Experts of a small language model: 607M tokens, 4630 steps.
Below are experts of layer 2 (counted from 0) of a mixture-of-experts language model. Rows are named router (the router's row for the expert), up (a neuron's input weights, with its number) and show model dimensions 0-191. Each number is 50 + 12 x the weight over its row's rms, rounded and kept within 0 to 99.
Before each expert's rows: "mostly gets" lists some tokens that are sent to it at least half of the time. This comes from a sample of Wikipedia text that the model never trained on.

# expert 1
mostly gets: "used ", "found ", "held ", "released ", "located ", "built "
router:41 60 46 49 50 43 53 52 37 50 67 51 55 53 64 48 46 44 48 42 61 47 60 36 59 64 54 72 73 47 69 54 64 77 73 61 65 51 51 09 34 40 43 60 60 34 43 37 56 55 38 58 40 68 45 42 58 51 55 62 54 55 46 47 44 43 43 53 48 43 26 56 57 29 50 38 35 43 47 43 26 43 63 36 58 46 78 64 59 49 57 54 66 56 62 40 56 33 61 67 58 55 47 46 37 54 45 33 42 63 48 48 61 42 35 35 60 49 60 56 57 61 53 44 35 68 56 52 33 40 44 48 46 46 59 54 30 30 02 54 53 42 43 40 34 50 60 55 48 27 47 70 38 40 35 41 35 45 58 55 55 40 52 56 50 64 35 55 47 44 42 39 39 72 68 32 48 73 35 62 27 53 66 53 38 30 55 48 45 41 33 58
up0:50 34 38 40 49 67 41 46 60 33 54 45 37 62 53 56 51 60 39 50 57 85 47 62 56 53 48 59 50 56 56 37 30 47 37 48 31 44 31 48 34 71 64 41 59 49 37 55 50 62 50 51 60 58 49 50 36 49 56 66 40 49 40 39 48 49 42 70 49 57 49 43 56 50 61 52 23 48 49 46 45 72 50 65 50 50 74 40 41 47 49 47 47 33 28 47 48 37 64 35 38 30 50 44 37 53 54 27 29 52 35 45 36 56 34 16 39 48 40 52 50 58 50 48 24 49 51 48 31 55 26 61 45 51 44 56 36 71 45 47 51 50 60 49 52 52 54 41 62 51 39 54 55 36 58 62 37 58 33 65 49 54 61 33 93 50 37 50 54 56 23 53 49 60 63 85 38 24 52 61 59 41 82 65 53 54 49 60 69 53 44 38

# expert 9
mostly gets: "John ", "u ", "William ", "ina ", "James ", "ey "
router:37 30 46 38 54 49 45 67 44 41 43 66 55 45 58 41 47 45 31 59 62 58 43 38 51 45 45 52 42 61 45 34 39 52 62 63 38 36 53 34 54 65 56 43 64 39 57 33 51 62 26 67 44 57 55 49 63 61 29 56 42 49 40 46 41 61 54 59 53 41 56 58 65 57 28 40 62 41 70 46 45 49 62 55 69 64 57 52 57 27 59 58 68 49 69 51 36 39 47 53 53 67 57 44 58 64 45 66 64 38 25 31 69 49 39 53 26 44 55 58 41 24 40 56 34 72 36 38 50 42 74 53 62 46 53 54 26 49 47 71 73 44 48 51 32 31 41 57 53 22 56 61 52 57 55 47 46 74 65 53 52 42 47 40 58 36 35 37 57 55 57 51 55 59 55 55 61 51 53 30 16 52 68 63 46 35 27 21 43 40 61 34
up0:73 37 73 43 37 52 44 50 48 50 39 45 36 58 41 52 52 39 48 51 58 76 50 39 56 44 61 51 47 50 42 61 46 49 58 26 53 70 57 49 27 48 27 37 49 65 65 59 57 14 66 79 34 46 55 47 57 50 34 32 49 36 55 37 35 51 46 34 50 56 42 49 41 41 54 55 67 65 12 51 77 44 48 60 76 41 55 37 41 33 60 66 34 61 45 66 35 65 34 64 30 60 38 50 53 52 57 37 64 37 51 25 67 65 47 59 55 34 55 78 40 60 46 47 67 62 48 45 51 53 50 57 54 56 59 58 64 46 47 60 50 51 39 54 43 43 62 62 42 54 52 48 49 56 44 62 47 54 42 72 49 53 65 51 52 55 25 52 58 30 61 25 71 51 25 43 41 46 58 49 51 49 67 43 62 49 47 48 56 60 64 67

# expert 5
mostly gets: "He ", "they ", "he ", "she ", "She ", "They "
router:37 31 47 39 57 53 48 61 33 44 64 48 38 55 57 54 53 36 44 41 65 49 59 35 58 29 52 57 47 51 75 57 56 45 55 47 41 45 92 59 49 60 63 47 55 45 69 60 47 41 76 52 36 57 52 35 36 48 47 50 57 52 34 63 57 62 50 77 43 45 56 57 62 62 59 57 48 37 50 55 35 45 61 37 58 51 64 48 52 49 47 43 49 47 43 49 68 57 56 44 50 66 63 42 66 42 66 77 46 68 37 51 43 47 11 41 47 35 49 64 79 20 54 50 52 53 54 37 49 42 61 46 47 39 44 48 47 30 31 56 61 34 42 50 29 63 62 42 55 51 43 57 41 59 80 61 42 32 49 42 46 64 35 47 58 53 28 22 44 55 44 40 53 51 49 58 63 51 48 39 19 55 46 53 15 41 43 29 31 41 57 47
up0:50 51 43 55 55 66 46 49 69 49 59 73 42 34 42 35 35 43 37 41 61 41 35 43 66 57 50 46 51 45 48 51 54 54 49 49 56 51 50 41 59 50 51 55 51 60 70 61 44 63 66 60 51 65 61 74 43 55 62 55 12 51 52 61 67 52 57 37 56 71 43 29 54 55 57 50 43 54 39 45 45 43 29 43 19 36 37 51 50 61 68 72 24 47 50 42 58 65 40 46 37 50 48 68 60 39 68 49 48 61 49 61 53 41 28 57 61 48 42 56 33 50 59 36 48 50 47 37 53 50 62 60 66 39 31 50 72 46 65 62 66 82 62 55 34 37 53 52 42 27 72 44 50 48 56 51 60 68 67 49 29 54 45 44 43 50 39 25 61 48 43 46 46 41 28 44 41 56 41 49 45 80 12 37 47 49 63 24 65 50 53 49

# expert 12
mostly gets: "General ", "Minister ", "sub", "dis", "major ", "political "
router:40 40 53 49 38 69 43 58 23 47 69 55 56 61 70 53 34 43 51 47 40 47 29 19 22 47 45 64 44 51 60 56 38 59 40 61 50 52 75 44 42 47 56 68 63 40 39 46 50 40 37 27 49 70 40 71 54 31 47 39 72 52 33 53 34 63 38 57 51 46 36 44 48 47 47 56 40 84 47 53 53 45 49 53 58 52 49 51 28 53 46 31 59 39 81 45 63 36 35 47 50 44 54 32 62 43 46 57 41 68 49 45 68 53 51 51 60 54 44 70 50 53 43 32 65 64 48 64 55 56 37 61 40 33 71 70 63 46 42 59 79 52 60 62 27 62 54 66 51 50 23 42 58 71 55 48 56 62 58 42 59 41 39 48 40 17 52 38 46 62 32 57 64 52 59 60 56 60 50 48 45 51 52 56 43 59 47 30 35 56 44 49
up0:51 48 50 47 58 24 34 35 50 59 43 56 57 75 55 34 50 54 59 43 58 52 50 53 50 86 46 55 47 67 49 68 48 52 58 40 58 52 30 48 50 41 45 51 68 57 40 32 53 64 46 51 56 83 78 42 47 34 32 57 52 40 45 23 52 36 58 46 45 65 51 55 31 68 78 45 50 50 35 65 52 44 58 55 91 75 49 68 38 47 50 61 56 53 65 45 49 45 65 44 29 47 44 53 34 43 57 37 42 42 80 63 51 50 42 46 68 64 84 55 20 49 63 61 55 54 53 56 63 43 52 61 57 58 26 29 47 48 57 46 47 49 51 54 57 42 36 66 32 49 49 45 53 48 50 56 54 51 67 47 53 40 49 56 50 38 34 44 46 54 39 47 40 46 75 47 41 39 30 48 49 46 44 48 55 70 50 37 59 27 52 64